config.yaml
experts_per_token: 1
moe_layers: [0, 1, 2, 3, 4, 5, 6, 7, 8, 9, 10, 11, 12, 13, 14, 15, 16]
balance_loss: 0.00111
init_std_router: 0.0196
lr_router: 0.00126
vocab_size: 8192
norm: "rmsnorm"
norm_eps: 1e-06
tie_embeddings: false
lr: 0.00715
steps: 5636
Below are experts of layer 8 (counted from 0) of a mixture-of-experts language model. Rows are named router (the router's row for the expert), gate (a neuron's input weights, with its number), up (a neuron's input weights, with its number) and show model dimensions 0-127. Each number is 128 + 24 x the weight over its row's rms, rounded and kept within 0 to 255. Numbers have three digits each.
Before each expert's rows: a language model's description of what the expert responds to; "mostly gets" lists some tokens that are sent to it at least half of the time. This comes from a sample of Wikipedia text that the model never trained on.

# expert 23
Description: Articles and possessive determiners before nouns, mostly the, plus his, their, its, her and possessive s after names.
mostly gets: " the", " his", " their", " its", "The", " The"
router:127119095138136113072124133134132165108151141164151128123143119140122100146121171105094139125107159134129143141120094133126111147143138073087148088129074133101107107126106127092106131141119158144141176144120136152131116137068114129116149120177142131121086116110161116091137124124114075139120149110152087128148152139151143086143097149147131154162101094101153151133148119126144056100147
gate7:101089119105153135134144130154160106174131123114141113142152115156114115097122136069105145098124126137103114131125129116176122091169133121157170097138143138152116092154094107133138114109122127139145152110155116128148139158159139122139118164115116142135166121135122131113137174173121144165105112124096153142094145106202122131097139183173127136170155088148144153152140113106158098127164
up7:157144098062172162146122137128172117094152185123142129134128120142147134135101137110140127144143130106107150160115182137115091129125106132145157106166137133135125125181121168138108091130156118160119138151155142121116114137133129142113122111104109149126166119084117134121141135060171144122128143132141171114119118119156167127075130192127138097146156097096134121115151137117175143113124
gate8:131106136143130110111127132169097131122139117129162118098146104152137108101147139118185174125101141162096109156131121125119133161138145126177116091095095138100134137100119180112139091131136160129120178155108117120125126070114104105146112149109142143079108162146127113112125144114130097121116178139152116085159135153153138147137155146094116173116075141097109165113128109083138111093127
up8:176117092142133148134105126066137124138104155061093144079131180152113102144112155140186092117134139110153129102120156138128122132087120168137133142135140119163129129109125120120088155161129098084157133119156167118136151142103101106128119108092098101158136134107135097138132122148183146078104141131112129125120146120120134150134129141115114128150083116115136083114135157115162170139121

# expert 0
Description: Single-letter or short consonant pieces inside foreign or unusual proper names, such as Joho-r, Fle-j-mer, Prandt-l, Vladivost-ok.
mostly gets: "j", " Brad", "ik", " Hart", "z", "v"
router:124143130173170137117129152127126150109124169137209076125143131172119075159130131090107131063085130129144078137103139141121158128112111096107113102108104149153124103143149091115105129154129133109117117112110132155123164113149133109104130169139143127158121116125122079127198105111110104126151142096112143160118125136129108144112126118157140104150118125137126174174149125143134106110129
gate0:126089118142136093136134132127150140077141104136132117168134128142107127141155108176115151124097138090153126144089118095133157110161107136107152104092121121110122160125135106149145103138068104113112121143139117158157107131145150097131083141117066130122111114148151117168177107102093079130186155138111118142109142118068099123123162129095143142124150118099120132163122113115144097103163
up0:078145115128108101101115126085142146167095157148117133138126142155149110171145133108137136121177138154108165116103158135111123083144127153151138100137103153159097146125169162163100122125145136118133090136115129143151122144093133147165094143141094137156164107145143137110140107155107085139116086112134127123109164161116112120140155135132119163090118143140157157162063123119102177167150
gate1:142158123111176132101109139125158110139109121106132152113132089124131115152114104110128124150101154095172102089105062131117143075143171148137137130150136138134143102117132111097125154144153148078125107078148115131174112101098107131148146105106163135113137132109096142146149122143163139141121108158116082123120113156122102101130110101114121187119090121125145151093151158096177097096111
up1:113106117095143095111132142134103133118124157141111118167111145117133093149133093110126137132130083078165092111146133162095113157103108139107170112071102121100146119110152092127158170147117146143147119130123149129097127139147143135107114120121129108128118127164152094097115152145071119096106151108071101129091112147126113143098094055095095139149165137151121141132158111120113132119090

# expert 3
Description: Single capital letters beginning a name after a hyphen, period or parenthesis, as in Al-Ahli, L.A., Dong-A, Iran-Pakistan.
mostly gets: " A", " S", " H", " M", " C", " V"
router:123147127152160112082128170099163154154118127106128101084161121148116127139159122072125175082079099151108105141066140105144148090111139154079148097098082140120112088117132102151105100102114154135110110156134104145124141111104126101133154107129157145120141168121097111137142093141137094125116134161127134119129119124140128134119121131109113084140145079112129126135128121142068109100137
gate7:117107095143164142076121098124157122134109116133132147123119113177128106119108081120138127149112159107117144153107144109154146098153175158128103090159103150121123151145065159157094130103164174105084170115160112167140134111123159114147131125121122087122116158140072150100147112128144124133154092120116103091103150142170118126131129162100104099166132134111131160142104136115119143113119
up7:128117138116154161105111148134105139071141136124119113150118118098125117148082118145099139109087145090107138176123124149139127098119152120121120087131143129131153104134138120127092125121158171123111128102138089141095133152112132075150165151117126117137132171164135167179126107118127127143162185164113104122129103108148141081105115170110100132139159096102123152095109117174110168089095
gate8:166142131130117129153125108096125108125144142146129089105099160146123169194126117118156151101162132127075124128074134102141112134102153128112108126131120191152130127117096057155125169146133168169135124139135113132130144149141105133164156154141098114145140156113140104081112114136124135144125135128119143161130156106131066165143133112120090096137146114121143133078144147136121154155167
up8:109181168133127123104104112123117149155101163167118125120124125142171119126090106175113140110086115078097127157128109126131172137153130107114129100114085116172149062146129119110149134145112170136146128143142131119094145188171104138129134155157118087114111106106067153129140136115096118148110111146122111148104146133129102131112093141127127130145102151145095121133151079094128133158125

# expert 6
Description: Colons after field labels in infoboxes, table pipes, list dashes, and list-introducing words like including, titled, Starring.
mostly gets: ":", " including", " include", " :", " titled", " includes"
router:130097119156133144153128145088144121131161150113134130105164109121152160142153166141142106112100126107149075113118119128134088169121116113132105117112134110105083102118114140184094083149139162140150116168113122107114108070085144140112126170147175136137105151113104122091126131116109082131123164128137171126169155142109158125133110152149114151173108114108154140154108112093146149111170
gate7:134061125120144152124134076139166134080126127113162081109145075099130118124089128153146105143066149098124147126103091200135142139163135114150127151171093097134118140084108171169101090122128140159121157125133149134147147125150125148116095126145136125145120105130105147135137132137112154139121139133182134121142122105131136121128141109137076129119117081138115150124082129135103123141116
up7:123132135177146088119124130111144106126104168149100082145147133221161174116104140144127139154148153102115150087158137170102142104153100110121133144117112163124101136146159128123101134135080154134121120093153126174098141104114113136134138127134097119092133111137110210143138129112118146119133127151109125129134129145135115107132161115150087170113104112084129109098104112110115124149123
gate8:132107116132125104184161164140116120136144128090133154129116158139135144094121132116118154073146100143151128110140108141176108094135113152131134175115182108108107135136145151122135130121155154123165132146145090098084087145120158156111154139145148098117143146169146143164116137139102110179113102139172162095141131093126108118131076134118086094146118102138068134144100145113130144104129
up8:117113154126094129164163149162116094100115114127147127074161115137118127129178122107151115089156174106152115102107164136174111103105154109090118140120133072172154140079103117109126080144084153115092159109120124139144117107153115101142153135127141129129164108137129181143142134103115135144138146151128145129155110125117122181096111128129088137107135177141099161103131119139125148148142

# expert 13
Description: Word pieces ending in e, like ine, ide, ule, ute, often completing a word after a short prefix, as in spine, Epidemiology, wake.
mostly gets: "ude", "erve", "ule", "ute", "ift", "ide"
router:114106147198111154139143105131150166142162145131171112105149119142093148115121149112143118127088109111145083143134114110127133150118169069121137078088096078138144118096123141118157103150113143097124130129145122129099125092093132154099112149129132178104108109127099136127168121116164101105151119128132093107160114113137084123125109123138104160109122090153147182138105114125138111084145
gate0:103139148153143136158138133101124146107131169137145141130125153167102102114142155152121156110102155154112144137119129079111137136132148076154132105098126149138094144087104116139134155108139136139127159134165131108096111119094113119130136139120122112092123136155152138187138120068141127175139163131119134152167102149150133125080105158173144174161176153140093123098143159166124091135168
up0:119172154127153185123103137114178147155172114088146087113144119137106120146117121151135131133123149180121162131178156114137133106112116150125132133154121125133078167193138178147094139129138130141140141167127126101141105167120128097142146102121112125124126097152121157131098126106144153132150095135147124134124132097162103144135089149093069084170151148126139141159152116116110105132132
gate1:128105105161139106137160189150114171133130133175116101108157111133119132124121125152135114133085148187157127123127123113125110157120109098132091152068131132123126130093138137127158136140075088132120141087121089131124150131148119126160096108146136118120130152119145118139150140139151156083123078159149140102161091084183131140147139089132140127123138144156122162109062149120119097133121
up1:130118112140110124143148109100087094137153150122095083085134148157142169147151076119117146115134116124129142135155116142180140176138149126153110149150175169158135087086122163146132116155143131143115104128095182121152143147134120178135122101134131130137124115120125112127161108123137119114138171079118090116086150119142131162128104099147173095171076142113131149151113146124108126151114

# expert 12
Description: Word-opening pieces and short function words such as so, des, ne, cons, As, often starting taxon names in classification boxes, like Plant-ae.
mostly gets: " so", " des", " ne", " As", " syn", " mis"
router:088119150150150102117157123105139119133121173112145111133188108202143146151108133121157160162115106140126121130096112122105090158109120154065112145129139153143136159138174141132110130126136130116194140145142104123151123132085192156135139138105129132146137165095117124118165133086130122100128113109144146092138126120118133120173112115099121117136133112143163190133099116118150094127124
gate1:105135144184142099112173098140108151092142125138155152144169108128136154132162105127101183126165074090112137128079122159085143165132194142134139162104117168110109145148147109152152125119128116133123137107111123126122128126147100163165144105123118110120143137117124149083146157125129100109138135125138134149176171122092111150128149147139161141146168110123153163121117140187116129117122
up1:136146139110101132107123141134168114104126122149158146136125151114109160085130165162097167156129160114117155115093144134144126112121100128130119130190143106134117121109085143100120086146116117082113144141141147125087122142102098134132138100138156133132093163137170129122099140134156105143153144098126162097136085113120111118097095061138133105136146125128132152121111102139180156134213
gate2:145123171147101088160124131133123128104149134131118138128164152133142137130142133129130143153156175083131083149122164140151129161150152136090093049118143137130162112156156140100126149124177167153176141127140159149132098136108166102118177145173130093094152117165118134115134071129135117147137107124137150131151133143142129122130162135153129132176102103130090148137152110125130087132143
up2:123110164106085093144133125175153174134130123129131107123111121151153124153126124152117107144092138133114105125088188125115121138098127144144113159169104136152125117142161136078121137140140178101110202151152123129124129097151131148154109144087145126138146123148145109102145104105144126148114122188108086151093097080093108129124106094122091112119137115163085111121140121094139131126098

# expert 20
Description: Middle stems of Latin-derived words after prefixes like dis, res, int, such as disint-eg-ration, Imp-act, demonstr-ation, plus such and rather.
mostly gets: "equ", "rib", "duct", " such", "cess", "rupt"
router:099122128131139165115137105130118132184120164115208080126107122109121094155123141113144109153125143128131115089078132104142085125128149107093125081145126129155112147096122128147129103170101137109125164091131107136111084072126156153123092137106132147138110126104130126131151124094148096105178145156163122138133114131152098112144126129077149092140148128094143104129132126097103142110166
gate0:094078126138113142138109096157140160130147163102150097177141128140112135145120127116151130158133146111116108104140121135128145145126172142148126119143085179141110125149120086132112109174122148095148182138117105137159053136136141174113117154101114161100114129131145137143141104117140112114130102161115123141122143121159090174144093157097169147112161127114141091166121159099086140106134
up0:176122096126104150153154152116136136142094129137105119157129130114153119095081129110089125079131075166136119126145134145117109099121093130164120112087160123130116106131160148181134124124131122146175112142098135161106104142110125098124082127153105071138121116103111099131137176149147088073113114130092133134095133147132089150099113118144179129138111093134123106121143120134124117179147
gate1:112155114130153171155136150108125199165111100144153085122104151111088116117173096127123074085119147154142144111117084105136120120074127138114146109146127125145073151116129142144154107132098111082109153118128135132149115128104158137137099139144118106086091146147103096114120096145167133130139131077123127099131164153166128105139150092134129127125145088128153086127118124094129112141141
up1:100099154161081112100073082152083128155127140165123138103085134122141108166142127129126141148145122112163129094144134094129109112150145110138096111086122140122119141120159159115151124158126086121162113145090105066140058099135166146100088136137131105145144156105145143181128160120129109119120151149091137094127140112137124141120127176125106151126091112120110150105136141145137132127129

# expert 5
Description: Past-tense and participle endings and verbs after was, is, been, such as performed, halted, used, known, released, built.
mostly gets: " used", " known", "ated", " began", " built", " served"
router:125103100145161160132152166136161133107112170141164118133116122120109162152088144100125142070081133107128106156107134126133094155101154107112144127136104108113132150151173139127151068119124142114116146137121121159117138074119150174166134119143142104147140153135137109062186130134163099158165150103111140092136103106126170097160095112132141134127158128117145129120148147098118136125122
gate0:115116134132117155128130172132183184146161166144090162147140111135129187097115142107156121131099100176133146150110080127144144104154131121139126105137091082115130150175190109092088127127108148108133142116093115097120105166127108149119121129161089106136119151135152133148134140136175133125126137134165159133150086089129119124133126118138160142136109099148092149111116128114106092136148
up0:165114124177134106134139169145131118096142148150112095123141161167132104133172140108133160127159155135124122113142129103114154106150092118175153132137129135144157099148130172153092159136147139149105145115087133120105128132146155146074125150093126152090148112102145135163084125154151132126123106126198121130128111150124115165068129064127155158114102121139126139107151107136135141174131
gate1:121106134109153104085134163109162149105116097167128164116122112152170171130114140124114149143099112099099135116109084149097080103101107129178152157182149120125106124137126138117122138128127135159143100123139141114092107099098102131110137130151126115106104172147109133093148126159136092158134160110156156090193097119089143096116146104150117102172139128163102151133149116101134115139135
up1:130130115135107146096077133141129101132098129141114099094134109116147146120148097151165109137104142095089162086104126141179107175145179060146139137159134117152174133126142097152098116142118125112124094122152114145134122128154184138179132110118099139143109107123076141111125126132136133090141124125109122149116096168171089127097123148133120157149138127105136081095148148117131119151161

# expert 9
Description: Syllables ending in o or similar inside Japanese, Slavic and other foreign names, such as Nihon, Baikonur, Shimano, Kalenichenko, Kuroda.
mostly gets: "do", " Jo", "bo", " Sha", " da", "ki"
router:132114134161120108130115120109126106101162185100130116080141146154090119157092162109110151116077095120117123132138152125110135174141114137112136129128130108138123106133152121122130100167135154105144149133140088110074158145141150124123153124116165169121083107088093101130173110172126126134101147098172094130108146156113102132123127128100139098184143093137141149164105089143116101099144
gate0:140139108156134136145118072101093117145106176152094160137128192184173136132125126127118101142120073137117131122166118146123129194106132141099112155120111114152086100138120140140148107094121170137131133145124114150130101122116134120105142119103095111121105098103179122110093090154162075137162146146135102147115116129120114113099084134142138131139143108094094141130138114124161094128145
up0:132122143141160144138113121097100097170117093099141128120107140123183142134145133126109104121112114097139143115112141095152091133119123110162115122127122079117105155072159135100123122117094077123133138153138143108175086134099156157142151161151074131106116144143122120190152109137132166109174158143153137139168139132089149148127150111078103121153139097111117096135141135104113133085108
gate1:101115147122158134103110153109141165117137170114102161128060141176078156094136138151106205150137127122118140121081113111144105114127109107108122143104105160131130102120159102164125132170118101144119111074104086096137129153143121139109112115105128141108098094108157138124120143084112128140139097137146114145106146143119110167187132123133124116134163101136115167117137137154134098144105
up1:169104144115137119131134115087157139126110092186101084094107134164124154107122162080087136152135137107158145157132166107150116130160133127113120104169111157157128149099105151101188127123150137107129134140156112154124189177127103127110153140073144123130143085149121124105121130129096151139120126150118103133155126134106151137129097092142152121146123146093135125112161153093113173147140

# expert 18
Description: Opening parentheses before explanatory asides, opening quotes, braces, dollar signs and underscores in LaTeX math, as in (0.6%), (1 episode).
mostly gets: " (", " \"", "(", "{", " $", "_"
router:149123135157136160086107116137167155163080160117157104134142117167146121133102154122121128153102117093137114077115115106110126151123108146129093151142137153135156133126113104143133110161117116142160143158144096147095129109094134145121161110131164174147140173125135124086112101158100110162142169168097103145131134160137142089138095138141131110177128105105106125170127134087107119096183
gate0:105185158124111106131108111126111107105120179133160109081158112171122116120143144140151146106163142130165108133117156129144148129150142114092117150149135122174121106157137117147094142175153157141112152118174148128087107201121116110143152128139136141131130156116116151156149161146120134179108112128088141148144112127164115137106126104148128151139099175108095166106111148098111110173116
up0:142092119157122079116127098161123105124132142084109103167136151101062099119102093135114130134121125126128139111123066134138149104161149107136162151098134092097143151105124149118080151154092102109137119146107096164145131155123103111140148138147166135127115103074117113101116131095138118154111076171112129140130118127148129173146115093107131117108107108157130158148098093146150113163142
gate1:097118130133131133110120103106146140118101106096154128113105147106140133150136141132099144153092142166142119087092138146075089143112101194146106150135136144167102159131146123167124091142148113094159142124138082125091122109110108179131089142140118160159128141097117075104133101105083122131144129146123133142130160123125144074137132113172130089168123099147153136176145134099148132113135
up1:155151128180120102134110199123111132110158148124119113166135138156112128137140126098127120076134092134169112150161115124148099139170122189121154131132136148133141148121125148093095116175101134174104121154137178138103117128170123124150124105119123113106102082129125140109148145111157101111148155140116108098111179138129146157167123181122122112083157165143131131112101110119148110119145

# expert 2
Description: Common given names like Jean, Carl, Hans, plus middle or final pieces of surnames and place names, such as McC-all, Rot-ter-dam.
mostly gets: " Jean", " Carl", " Hans", " Jenn", " Joseph", " Louis"
router:120131159188145110151138126125114125145138151151157061165131136181138110156110151051124152093125179134142118135104134149164144142145117129110145096098034126111115138119145110118116112105093142145137126134143122115082130123129167127135147131128112148116089144108128119149146101121114089143142111142144152122134132132114104137143113124108163158123104149109132133183091093135100111140139
gate0:153098121139132099168116164100118131136146162100134077118123137161161126127113141153150134102130147146102112141163166124157097127163140113146103147115126135125079157112140107183142137125128132108129141144183130118116156096155134146106148156147105176129116167149159114097108149104093154132157090125160159096094150126148176099146133165104115095141115106104146112115093091176122111120132
up0:094095121138155124121122125154156157150128114150156124127141145121131153163111143123139120181134142147129174159132150166171108151095096134119135117124169169107058095157156114124163141137118131105104142070106101131109134106169137126139123135141160156139098091092152088119098123075122114120162158140131111136089126121161081162148143110101137147121111094097108122119135160144118103125137
gate1:191136129151127119138091160154146125126112102135100116181145097099134143129136184151102137123081171125140104121112116143117108119125104135159098114098088098087109115161098090125129123096098141148184107112141103149166131151100170099122156121183117141171160145113147149146106134126151126177158156097100124123119178129142160136128120132113119113140113119108104144133130122101124127115148
up1:133132147173133126124181160138122133137123145096086114143133158103147121132092149143154103144117088091123117210111152158122140128149113147172161121093157120139110110086161126117118116131088118115086151091105115149110147090129096113141146104101107105111122128122122104114103143129113109135157133111175159089171120158154118121143114097078116132127115115097125104128119139156087086134100

# expert 1
Description: Closing quotes and parentheses after song or film titles, plus media nouns like film, album, song, guitar in music and film articles.
mostly gets: " film", " album", " song", " music", " video", " vocals"
router:162151120135140150120148175085146151129092140105120083131110164147173123128104201089146114118108136159142103109102091125085129115085133123090110134120117126118156120124160123149106104113129174135174152166109102147115129118136136122153105126110124119156128151153131086107122153150192127133111118131125150122132127124083142147115107104092151134155108123139162148125131138112114107066177
gate0:133172085135126134131102141123127085126093150129123090125148142201136170103091192090148128164109142126111127161107115080165122099122119123112119139148128111144120156118118108131123127135120141094094145098097147107108170138150158121101124114122100155120122135130140132112092169114149128143109154124083133133160118093069132142133137135121127157097098091086150117166121108115155115106164
up0:126121118076146132160127122155145096099161129085106129155095137121083112158154158125112121099138134111117107088153132147155096153121093126139104119152131155128137127125122097107117136138144174107106125167138132186174110112123121155122118109127148109146126126114168125123150082131131143167130106138135126133122136128152064084163118160079190151104112166136088127126160124072125128126142
gate1:160159104125145141129121121115129134118100153140131123152137109165156134100091101102111168113142132146122103121113082107053111161130132150139133112130101124142124168143150107089079131119119123113135147154124166162129112145115159110174127128125136123125105153140141095108124120123170155092154089086129102120130183140099131145092165120135094116139146146118150151123127115124137049072150
up1:131119129162106129088161140106109101157135083159115114113127118113136102163127143091199084140128160154107132159106105125161112115166138109163130112098128155154151092166087096097129130144131121121090141103187171115139135140164144092166160126134141133138132121123113151183119090128139103094127129143138143123135141131153105106174104128131119152095123128128148154107136091156099129159123

# expert 15
Description: Head nouns of proper names for institutions and places after a modifier, such as University, City, Park, Church, River, Airport.
mostly gets: " University", " City", " Park", " Church", " School", " Center"
router:102091154173142150091110168118138140127152139121131128088104137146131100158102089117132123119081121096123141136108124136110154129118155094112086105125119162078114087108171123140111114102116174169109095155148070143069134129130171146142134132116144142145095119133151126112164119156165122142132131166093104162119165138159143130124130170119137144147128133100098136125147102136110121092165
gate0:088112177154139120130152156170157137153125117114120136087135123141111124120108130108165155144137128097097109086105131134123178113135122116141119114109102085108128104108128140175122082109110107154121085141161089105164144124096106151116055119111116144125141125098116089118164108176142102129099106164110129162126156127178108150107120131134082106103118163144103112126160118138108135128125
up0:151149151120125098119153122165123123126106142134130150125107149110122087136148090129123163107136134094137092114120182163072118117079154121140108136109149136150135134134145175125082126129101139113074185144146149109125139112101110107080109157145133115092125142107095148137118181143170147136134097134140144082134091106116152101096099133124144109125137138131110183128105174132100092116116
gate1:094109145156189082123141133137089136155126099167118137120122108111120113074144132124142111132134135143134109137146093124102147100121137133137128135128107124099094139115124129157112149161107104110176110116157145171146144148119192165160139113183133117151124133130151141077116137143135151166168139143165147092162146111112170136124138087195130122108112133099141090126105136111105155126106
up1:095075128099153125107173146173164156176106115125131118112115138150126093129102114144119127119110134103141116139071105192172108125146186135118111159133126116121139121155130126155089142117146141142176164111105146087142148135109125117171125142111121137126092135120102101123099144127126083138153100142101155131106142123148140134110108124108139118099138122132151102071168166100108129119174

# expert 19
Description: Present-tense verb endings and prepositions in plot summaries and prose, like convinces, thinks, staggers, with, that, of.
mostly gets: " get", " if", " taking", " help", " making", " takes"
router:112126114166183160089157155141135144143194146125140117129128109180094116136086118072123098110113105129107108099127096131146116099130096064110140095112134125150142128138107143164116104125129135142176117111144097109136138088133131155150115130118125096118132125102108072107151125114112094093123097093115138113145155123132149109132116113100114141142126126127154134188151090079124127134159
gate0:095132142172129130160121122129174121121159076114189158132119134169132138122117138095116089090159118168110137118154136127140125155082129164137138094133158139147090136149101146097121144126157146109125111147078129120161128071126133119128144079142140143133098100148130132121122092115191113104139103146122140137143128119117087097106098161138103157117164120149106138107115090094122107090125
up0:152100145109111118143131101096125127161129136161144164183156136108108103085116146131098148104163155140149134118177123171125167150109125125142106106103076147169181122117158114125109161167133137113133081107133126147147112160104096089163090103134137095172149142144154129149109134145130098140115126101144091140115161108150149117125122155125103138091127106114131121138134106138140117076084
gate1:179177100120116121103131088131164097134115129085186134114093146136129108120072153126161111086129129112108106135122125144080163113109084106152103088133137089154112165096135129115132156123142129160124136138135119098142195156121117126158117139112105133182135134120087116130118131137130144111148155094109120154118116132129185123121171112098111123140146167090137121137168125109127109122129
up1:095176161138158145145113134110119171156122122143085159157123141099160080155101131087134155116172149124122128134168148141089138134137122128077120122133100137106118154095170085127146137127098090135145118134108162100095116124118106153124142111146130127075128135109119145111138093146090150105139116124098096122134106076145097129139169110118115140090114112159138161089176127152148134107156

# expert 7
Description: Word-internal syllables like ta, ti, si, nia, via inside Latin-style or technical words, such as temptation, configuration, comedian, Loyola.
mostly gets: "ta", "nia", "Scientific", "ras", "via", "rus"
router:134126130131137122107149144112106138144132172102152101140161150142149121162117185133113122088088111137163121143094117122114100118059137138140112116118136088114151116110115159116128139119123128140118127116127074132081113096112140102117132125099148123160123120088112120114147179174118090091100169114145128121140090130183083136153093157107149076120105122114097182130107121120110116107111
gate0:156089124120178143132174154133105133103141140182113160169125134121159133169107126150132085121122094109164131132145146145142158181133123169109128134130149109130123112113130152149134144168140163091155126114132134059140118107158119111142124134113104127181130125122132138148085151139151094122164167115133142076169143127133092133153110138144142131148138143173144163150155134134095122080150
up0:118108082102131071148140152138103103151115124129094164136111152120134101188121135113158096131151123103104096171132145169164095146155137150119156130106102106116085123129121082118126149139105081126135108081165122111159179130146121159092129151139078104140135098106123141117128177106131141137109150114161146136100148172138141159136116143134128141130153147104112128126140102106081119156138
gate1:185133145112106119090086145146109146172114138080129155121117121094136075143127110082130104163127093134128139139152118132116088105145106137114146127123114146154132127114144117135122142110188205140177141087123104118143121118091147112085126135138125167149098130136115171101111125124154142110113172141154122130122111170169136165129116148151109131151118108118101119147170137169145132102129
up1:102133122123131109134144108079130107131088131144143105148152146143137096133155133117091168142115137135102101107091116110177156141109107138125079132142121083069123133156144090095159117113150131112096143115131104132171129154140151152149106124115144120137158092098075152115161123138188155130129137135096121103115165133167133175145145112135150132138089133134095116108126115124090193144137

# expert 16
Description: Final pieces that complete a word, such as rainfore-st, cous-in, king-dom, and suffixes like -ism, -ologist, -ician, -uction.
mostly gets: "uction", "ript", "omet", "raph", "ologist", "ism"
router:149139135182142190104130111116143123163176187149166122111158136135171101107086112119124147075131142125094124171114129135136107108109111108109112137136120141095119139122145157149157107145133146095115169119122106086090091120145136110114145138132121129138129114105130133115142126135152117125145151106151153123116109088124108111152098120164172076161093172116119138131172099112095104131169
gate0:148111172182153147106095145114124120123152136117153140128157126172153129138091115113128144104159130089168130133112100133123120091139116152149161120139133115125136147137120111174181136107129133150126140076143115122122078145124141107094137142121117093155130157076131167127084099126120129095118116093139152150132149114126130102135113176183154106139089138128138116111125097153171075096168
up0:124132130119118104129137171102167124088153080125121159159105127152158128123141166134133118135163153111134082084091138149160108144079128105130153138138114109101133134129084097104138176164177185138137130102119100176147158102137153160157091122113140105141112106119099102143140145126129108138109128126112099090081114122143128104105142091092123136140141139166103154116120141146126181127145
gate1:110132098158146108142167114161164119169167136139133139099128133118152143091136137129142153112156093083135076130166089169111135141124141085088149116182106110117101133136158111122146137117149152120157182113128134107097112124117106125109126098129155162128132128109152087132114116118169152133109116154156165161120185115101158137142127127104108131118122141143093114070138098124112113132181
up1:124105100080117145137117184145151105150109136113114154140094143136114123141113122109088115163086119113133103135129096127143097121145170177105154140134163083137117106125118102126113169142118144106128093133162140166170163084077125088120094090127089117146128118151151140163102164129070089142124177152142109115122147141135122125105110119152112111178122149104121131107120123151111129140121

# expert 22
Description: Commas separating thousands in numbers, percent signs, and unit words after numbers such as km, miles, kg, minutes, often in data tables.
mostly gets: " km", " minutes", " cm", " miles", " ×", " %"
router:151096153163117134085113148125147115163140129151163128131161169167160123114123166111096144083117145117089143113104133098138153114140089092107086094129112118118114149112105152117152108113132151142163170129145143111131144115113153109107127127144121177124082185144086141122150157130150133101080145130167117097158134109105147117178092132142139111126133105135105182154116129135086124142126
gate0:163128148154121140091150136131145144113134111129131120166128118145136128121136153124097112106140120112099143109106138129084113101140147117132101114146131106152154107099125156154116156103121105137162113128166131097125118144119181162121169144113120161173138137144084077149096144142161133153123102133148118127138081104152086072112172192142173119120136082166124152136182143147145156141107
up0:103144090173155116102118105155138119101120113126153134122119116114127154100156097184151095119113123114149103125104162153124083162113147106135137109103106140120101120091196145135133131123135154107111151093140111158124091126117153095147123128099126104106111101140144109145127118086117169061129086145138148178166152112131112105182139125154125152145146136121121136114142169142081117112151
gate1:137080146136111124118147127137158142135141103132177149102133165166140132112114132083095098104144182112084134127146132153144133117134091108113141156122120123112092161168120181173137151132121120142101121121112151096124162144087161075127092114099155117120097124135117145104134122127122123134074107120144115083137098092127136161134132154108137113152147168117121121132123148190076098118141
up1:128121130139106118083135143144104131126122128163079122092132113137102143117154139128154110109145177110128188163112143148103150156100143145130178133102121162149112119164111119131089133087139151100126087172159174098096073142133139155100163110114134098113166101110118144148139135165131131111127080165121109142111060155131124133131139119123139080140114145101140129123145121147120158137152

# expert 17
Description: Words or word starts right after the or a, often superlatives and rank adjectives like most, main, highest, Supreme, plus fa in faculty.
mostly gets: " Supreme", " mot", " highest", " upper", " ent", " red"
router:145114138127135117112164117115143120105129184125141152150163126110117112142121091091104108162122135084146136142129123140124139157082136112098121089100089159164090121119139140132178148139109139127121176133124108141094112122097169128107111106138134164128083170150130139150147111105182089134159141119162136126139136121116112087129118167158134128174117129126090152143153124164117070076116
gate1:123102128106115089147128135141117109122152131091117113130165140082075144144092134104137153094114098109112126075117083120148142158151117160144129121133173141134075134098130143121157131145132185116143110153118069139135118130094128101114127107099132136142118135117163139114117106112108081121137151150124128106123163143136088114162138126160113103168139087124147090180092109133181108106107
up1:144121146065169143113168132143164117137136124133115114144136095084170132111110151152137136171081138126176173158115133133138119087136179136095105121139128151127133114149116114121101167146154086106096170124079126125163114139123157110136120104128151132109107100099137157115127134157147084091105132151128160142109138122116157088125152127133171126179120151107126090097114130162125133105144
gate2:185129122082178137086124139147141116070114177136113136159104127110136106127115132117122089158098108097178145145088173174116138133133127151134135095150110122131120151126139116121094127193101151158138118108151183109121105105104123118109089167112104106141094131125100115134134117153118103094147156128087142110149163122086132119135130109112128093113106124106149174126141144126124133140123
up2:106119151099108102098118105126139162132174178111126184187163107129141113122124106118136120173113121121154127092125127101148132126141116158162156106130123185155059089133147091105116123110127172090106120167154143101129122134134122137127131137143154111105108089153186123141097141113117126170144155128137107116124119106126123114125148091146119117161125162107099130136103135100146083098137